Below are experts of layer 5 (counted from 0) of a mixture-of-experts language model. Rows are named router (the router's row for the expert) and show model dimensions 192-255. Each number is 500 + 40 x the weight over its row's rms, rounded and kept within 0 to 999. Numbers have three digits each.
After each expert's rows: "comes after" lists some tokens at least twice as common just before its tokens as in all text. This comes from a sample of Wikipedia text that the model never trained on. Tokens count by the router's weight.

# expert 16
router:529508506472590438513505494536500493424507511512539532513478511491491511501470534499486474504550517522511473511444525506451452412469465493539493510453460522577464519507520449527477473498560470
comes after: "-", "\n", "|", ":", " •", "=="

# expert 7
router:472535522457480460504477516405433472496508482542473539457580479511569522488574391556464490537495466505540529485494478464417529485482572484547473506527486522471486506484477546503515536535528556
comes after: "1", "9", "0", "2", " in", "8"

# expert 18
router:459525538503477561513548534515462521553561486548499540507500490458507507509431487487482514518567511489499493502488476529501538505468491477453487456515476441454447490469453571525489560454527488
comes after: " ", ".", "0", "1", "3", "5"

# expert 19
router:504488544508537461552512461524530537458560510514474551498507464482492578504583465555517482573517477620513449509459499496506544559430459440528572523531495487451504398493489466505500481422529491
comes after: "\n", ".", " =", ")", " Born", ".\""

# expert 12
router:551488487479493561600540427478550504435523550529515515487513510499457525428517516489434458559453491442488478478561415493467535536507440515526489501504490583543496492491538556554469478493480498
comes after: ",", " he", " to", " and", " He", " who"

# expert 1
router:538468551494379506572495410533424498460498470395576486563495519507562499512515489549543538437525461465398521498492575495499482481505487504547492494527518492489518499481504464453524546478515545
comes after: "\n", " (", "==", " \"", "-", "==="

# expert 3
router:478561464461508483380494507506451473484517435495511520482480487493503495454567503584491495554527468551509522480647500447575498529453525468465502462564522457562541529477465460488515520513435520
comes after: " of", "'", " in", " to", ".", " on"

# expert 4
router:488516544446401465501510576523555497453508496468522485572625483459491507557469466502437460483487428472478492562516485497563487498488516477479500514518530532515510532503507500439543520479473497
comes after: " ", "-", " (", " T", " \"", " S"

# expert 14
router:494542415542534554495589407486529478513519466535493421528508492514491523527567551511531516484540521556459535489510519527441506479559525535528451555513494543505510540494493548531546525486491464
comes after: "\n", " |", "|", ")", "\"", "4"

# expert 10
router:445448494524533517470489566494495484447448534516486508451590472530479447445456494513483504500492423531497494469433461480477524541488462518517547511423502520560574511465479456545471508540452467
comes after: " |", "|", ";", ":", ")", " /"

# expert 5
router:517458510526551508525578551564484486532518478509455484487504489451568497461501535373465495471504507446516489474510440424481455431490496490450497511506462516508549496498610576500493557487541474
comes after: " the", " The", " a", " his", "The", " National"

# expert 0
router:534521554511469537424522471460575479445496513532520477511499515578490470483546471531518538517501513529452502489556532538517513511523498536469461433395496511499453530528473463501498549521613510
comes after: " ", "1", "2", "3", " (", "4"

# expert 17
router:562488547528485453484470529506503428548526525430511476487497541518557410511434550441420533428460485462585459504558525529578472514461457526495519518432488513554480526472604507519520504596439469
comes after: " |", "0", ";", ")", "|", " —"

# expert 9
router:479510482481505498579488490513500522536470513485541502504599489505476534503524479579506523531534510481548511478453440512408510459592521548515467514544477526503557477528475466473572440441498410
comes after: "2", "0", "s", "er", "es", " Women"